Below are experts of layer 3 (counted from 0) of a mixture-of-experts language model. Rows are named router (the router's row for the expert) and show model dimensions 64-95. Each number is 500 + 25 x the weight over its row's rms, rounded and kept within 0 to 999. Numbers have three digits each.
After each expert's rows: a language model's description of what the expert responds to. This comes from a sample of Wikipedia text that the model never trained on.

# expert 15
router:541465523483480531462522469532500537514493471504475519521492487486499441490450458489523469484503
It responds to: The = of section headings, plus words and pieces inside proper titles of institutions, awards and works, such as York, Arts, Lyce-um, Research.

# expert 10
router:495488518460485539509522502500521553510486501504518513526530487489489520491486491541463447501501
It responds to: Quantity words and common function words in running prose, such as many, several, both, dozens, half, thousand, with, that.

# expert 7
router:497486494495439532460505517517453549505513505507508530537520503469473461542450474528491464509490
It responds to: Pieces ending names or words before a comma, bracket or pipe, plus single digits in chess and stats tables, and country names (Japan, Mexico).

# expert 4
router:512487483507443553464497472505455540464501474539466527478502484435507431497477469561497463521516
It responds to: Short lowercase word pieces inside transliterated foreign names and places, especially Slavic, Indian, Arabic, Russian, e.g. Bash-ko-rtostan, Kr-u-ševo, Bi-har-i.

# expert 33
router:473459507474470544473524500528451507487486507501469517530527466465484482525454481514499484532510
It responds to: First capitalized piece of a proper name or title, often after a bar, comma or colon, such as New, Gro-lsch, Marc-el, Tur-tles.

# expert 41
router:506462500483446541468520518506498532501516462534457561507487526464465473490459467540508479533519
It responds to: Single capitals and letter pairs inside abbreviations, country codes and names, such as KAZ, MOZ, FIBA, BJP, and the degree sign in coordinates.

# expert 1
router:472468512475483540481515489536453540491473495505469534516513475459486457507460482524502470534520
It responds to: Capitalized first pieces of personal names and place names split into several tokens, such as Ne, Mar, San, Don(gchang).

# expert 48
router:480492524478486524495514446533482522528507441526472487520501486444464512524529452527475509524512
It responds to: Blank lines, list dashes, table pipes and separators in Markdown-style lists and tables, plus hyphens in compounds like self-made.

# expert 9
router:474513466511481508494540485538518508530524460515474545517500486463510460505470490506483458497523
It responds to: Common nouns and their final suffix pieces in running prose, usually before of or a comma, such as development, dura-tion, complet-ion, music.

# expert 8
router:486492538488457529456520511533493518532479482539516521521503504497502472493489493510518472522515
It responds to: Words inside quoted or listed song, film and episode titles, such as Who, Love, Live, and opening quote marks.

# expert 63
router:488501516477451530455489458503518530516505457536466530514504525459512433491467461535493451493509
It responds to: Middle and ending syllables of foreign names, scientific genus names and Latinate words, such as chao-tic, Volkswa-gen, Nakam-ura, Arg-enti-nian.

# expert 12
router:508500490498443534477503502528473552490471473500472542500506492442494440489506494567533482525538
It responds to: Middle and final pieces of personal and place names, often foreign, such as -son, -ville, -berg, -ley, Yam-au-chi.

# expert 19
router:486473483500497524521541488523509518528491478524489532505493485498491506503480447491496476478537
It responds to: Common nouns after the, a or his, naming works or things, such as film, story, album, building, role, song.

# expert 37
router:527476514488470524467490472512489546475520479511473504499540483501486451511512520527468470545519
It responds to: Pipe characters dividing table cells, especially in rows of numbers and at row starts, plus a few words like anti, When.

# expert 49
router:516464527527453546486518488547489533496494510514524509532512489523464480517489529526465498523509
It responds to: The function words of and the inside noun phrases, such as House of Representatives, Ministry of Health, among, these.

# expert 17
router:480466480555502507488541491507510515521491472511463492535518479476475476547480502536486457492500
It responds to: Field names and row-leading tokens in infobox lists and tables, such as Born, Died, Allegiance, Candidate, Preceded, plus pipes beginning result rows.

# expert 24
router:487469495513482580495538483522492532517516467526467530509512494477470468484468455537471492483497
It responds to: Digits and number pieces in census statistics, tables, scores and coordinates, such as percentages, years like 2016, and "million".

# expert 46
router:505466490516478524452535505510504509486508453530450508515530476456510467492486468528473490531521
It responds to: Word pieces in the middle of names or words, like po-or, Sp-ace, Cent-aur, plus line breaks and pipes in tables.

# expert 26
router:505522499529473525465509502509480531527484461538500533504500502472502519519506469537481505509498
It responds to: Verb roots and stem pieces awaiting -ed or -ing, such as esc-ap-ing, ret-ail-er, ins-urg-ency, process, attack.

# expert 11
router:503503489526459542487548496508494550511506484501471516487544484494457454505461485542477472500500
It responds to: Cell contents in pipe-delimited tables, mostly digits, dashes and blank cells in sports stats, election results and asteroid lists, e.g. 0, —, 61.

# expert 25
router:474498508511494546433547466513469506525490472500467526516520500494447472526465492535467494497509
It responds to: Digits and short numbers in tables, scores, dates and measurements, often after a pipe, dash or colon, e.g. 4–0, 5.87, 7th.

# expert 43
router:478508524511473535511514449548488559497538462508486487518492503492500495499492489534492499527513
It responds to: Hyphens and en dashes in compounds, score and year ranges, list bullets and table rules, plus the word as and became.

# expert 42
router:526485493495478529495514508534509494480518501493521523529498480497482458519470507503461489513532
It responds to: Content nouns and adjectives after prepositions about government, law and institutions, such as law, election, military, Senate, Constitution.

# expert 13
router:497512518492462502449502472533485518478494447505499542487512472493486443525451472558500444495507
It responds to: Final letters or suffixes closing a word, above all plural s, also e, t, al, es, as in Bridge-s, work-s.

# expert 29
router:482474508462495532476526449536493509508501448559493486514479507454471518509500459515504500518508
It responds to: Line breaks before list items, opening parentheses after titles, equals signs, and prefixes like sub, super, non, as in subfield, subchannel.

# expert 58
router:511472529503494537471515448536502511522531438508471507520505479480471465520485463557485462506535
It responds to: Final word pieces and digit fragments inside longer words and numbers, like vor-te-x, but-te, 18-34, 1,85-9, often in tables.

# expert 62
router:527466512511488525462513503547506543514509444536484497518515475474467481529504500530477452524517
It responds to: Pipe separators, double spaces and line breaks between cells and rows of Wikipedia tables and stat lists.

# expert 39
router:527465517490452551460492485518499535505499489547475532497508487461484460491480456528485495480511
It responds to: Final pieces of place names and surnames, often in sports and election tables, such as -ford, -shire, -ton, Cowden-beath, New Jersey.

# expert 51
router:500500511514464508464495472554495522505501476511495489519482481468481496479490492516490503504528
It responds to: Function words opening a clause or phrase in biographical prose, such as to, as, by, who, which, before, from.

# expert 23
router:490466501452475532499527469517485526513495494509490526526497495472480509535491461530496475501525
It responds to: Early or middle pieces of words split into subword tokens, such as de, new, imp, mm, eng, gg, in engineered, eggs, stemming.

# expert 35
router:546492506493494514460524444529489544509514491500457497550493484485509471489480465515495501502505
It responds to: Equals signs and final pieces of wiki section headings like See also, Plot, Medal summary, plus pipes between table header or stat cells.

# expert 20
router:505472499494487565466569458535502495510515468519482517526504495461489462562459491516489469519533
It responds to: Pipes, closing quotes and brackets in tables and lists, plus odd name fragments like Sl-ee-ping, L-ju-bljana.

# expert 54
router:480483492497454537474517512532477533501516498483508537523516477460471476531449465516526490542501
It responds to: Single capital letters starting a name or word after quotes, parentheses or line breaks, such as L, A, W, J.

# expert 38
router:504466534529482513473496515501508533500493478546463505523501516482491448499467493514476443528549
It responds to: Infobox Born fields, centuries, nationality adjectives and person descriptors in biographies, such as Born, century, German, politician.

# expert 3
router:517477496521492513453504426512460522522538489513476511495523481455487436501457488536491476511501
It responds to: Last token of a field in infoboxes, tables and citations, before a line break, bar or colon, such as ), JPL, metres, Website.

# expert 44
router:505478500484479533489506508485495501493503483526509510511523500499507468528515479514461531544514
It responds to: The prepositions in, at, near, during and words right after them, such as the, years, months, In 1812.

# expert 47
router:531503518506480537482491501519498550480525443498475553541510487457492443509497481530526475519518
It responds to: Middle and final fragments of proper names, especially surnames and places, such as Lester, Duterte, Deutsche, Larus, Tynwald, Hawk.

# expert 21
router:486468513523473513471526456529502530517511464502468509531542471474495482488500477524493491497524
It responds to: Short lowercase word-beginning pieces after articles or hyphens, completed by the next token, such as ass-ault, cru-ise, do-ub-les, t, ch.

# expert 45
router:509460503521458514451513481533516526520508481516517543529507496487494498511471448534491483527551
It responds to: Sentence-internal and sentence-final punctuation, mainly commas and periods after nouns or parentheses, plus semicolons, dashes and question marks.

# expert 36
router:520492523503429509467515511506511500490506473534483497541498471501502460515514471549493463500555
It responds to: Nouns and agent suffixes naming people's roles, such as player, member, coach, Minister, and -ist, -er, -or in columnist, drummer.

# expert 22
router:512487506483501543455493467492502523536533426525494515521471528486500459512488445515495467476520
It responds to: Year numbers and month names in dates, such as in October 1942, born 1985, July 19, 1911.

# expert 14
router:513486496474476505468509482524479526480515474520476510488526476453476461500505473530503456502523
It responds to: Final letters or short endings of names and words split into pieces, such as Inferno's o, Sever-al, Cal-edo-nian, Fol-k.

# expert 2
router:475491479486472526453509467512493540475516440521480489514498495465499459488482487526488464482506
It responds to: Colons after list labels or titles (Date:, Fortress 2:) plus mid-word pieces like automa-ted, artific-ial, re-districting.

# expert 16
router:524487497510433486458522489540483554491513495529517529507513496489481493520492472506505504477549
It responds to: Commas, and, or, ampersands in names like Ways & Means, slashes, dashes; also digits after coordinate separators.

# expert 59
router:496513505517487537476504501508493522542495449509495486515519468464487495545486497510520469507511
It responds to: Later pieces of words after was, is or be, often in passives and adjectives, such as rescheduled, dangerous, known, able, assembled.

# expert 56
router:523457511483456563529486518488520519508536472504475499519489479498476500515484482552494448485515
It responds to: Determiners opening a noun phrase, such as the, a, his, their, one, especially sentence-initial One or A.

# expert 40
router:498473507474491543490519485546510522534503468500493516535501505466479513551489450495468477534525
It responds to: Line breaks, sentence-ending periods, and first capital pieces of acronyms or headings, such as NASA, OSHA, Mass.

# expert 28
router:457490467479433528487531463486504540522498482536495524526540479500485478510522506528516497529493
It responds to: Prepositions and place words placing things, mostly in, into, within, from, on, at, plus north, south, located.

# expert 61
router:512471506526450537462508464531467536500501496494456550509525484493474481493477488509505517501502
It responds to: Line breaks ending table rows, pipes and header words in tables such as Notes, Ref, Votes, %, Preceded.

# expert 6
router:529476506494475516502478489535473522521521448525506510516473482496516467518480468518534478488522
It responds to: Mostly the word "the", plus sentence-opening The, he, she, his, its, and heading equals signs after blank lines.

# expert 50
router:489483498515466547521509484504495519515506484494469519498499498484447505481488455506502481496545
It responds to: Nouns and ordinals right after the, a or his, such as second, home, debut, season, game, often in sports text.

# expert 57
router:468447537519465514456535473521532494520474496515519514483498474484472491527494490542495476506510
It responds to: Periods ending sentences before a paragraph break or new sentence, plus lowercase mid-word pieces like disre-pa-ir, trans-po-sed, ret-rie-val.

# expert 52
router:515488538494459510469519514509500535487496449503515490519519484444487468513522477542470452527509
It responds to: Personal pronouns like it, him, them, they, plus inflectional endings such as -s, -ed, -ing closing words in narrative.

# expert 53
router:468478515481453523466476473468511534507515471526516517520459512458480487509510505517495466521534
It responds to: The prepositions on and at, month names in dates like 23 May, and first pieces of verbs or nouns starting a clause, like confronts, threshold.

# expert 60
router:558491492487486515493536459563510517518507494511485494511527509446477477516486470515504497510525
It responds to: Apostrophes in possessives and contractions such as bridge's, women's, I've, plus prime marks, equals signs and closing parentheses.

# expert 5
router:504467499503409529482506522513505522506502495509503549511493501496515500542503516520485490479528
It responds to: Function words in running prose such as of, in, by, during, commas in lists, and the copulas was, is, are, were.

# expert 18
router:489481541514484495502490463507498522487526472513506478534507497457468501503509454504517492486508
It responds to: Connectives and auxiliaries after commas or verbs, such as and, to, a, be, also, not, and the suffix -ly in Basically, Generally.

# expert 0
router:490478511524491543459555484550487514520544488524471498524532485472496458500489476548481490534493
It responds to: Opening brackets and operators in LaTeX math, citation lists and tables, such as (, [, {, $, +, and coordinate decimal points.

# expert 31
router:513504489482458527469546490534477511530509459541517499508474509470496472527462458507485479541537
It responds to: Inner syllables of split words and names like ar in quarrel or diarrhea, ag in disagreements, Far in Farnese, plus closing quotes and brackets.

# expert 32
router:507451485486449524469502478522507512498472480542494518485511534462524426498458425518486462506513
It responds to: Endings of surnames, place names and Latin species names, such as -us, -shire, -ić, -ington, plus closing parentheses.

# expert 30
router:492493520529481530469498502506492531539488475520509536506516466463493515479493501528478475479503
It responds to: Verbs right after a subject or auxiliary in biographical and historical prose, such as was, had, won, held, said, became.

# expert 27
router:509470518485451550469510515518491512515507467537468529553478507486503481489444466497522476474540
It responds to: The last or head word of institution, event and organization names in sports and politics, such as League, Cup Final, Prize, Parliament, Museum.

# expert 55
router:513477490477462550484515526524499524477481481508476537513512480483504451511459491539517451500503
It responds to: Frequent first names and place or national names like John, James, York, United, British, Carolina, Greece, often starting a named entity.

# expert 34
router:537499501499490514438490466536479549472515465523501496534506506501494449480516524523490494526525
It responds to: Pipe cells in tables, semicolons and colons separating fields in lists, plus clause openers like that, where, how.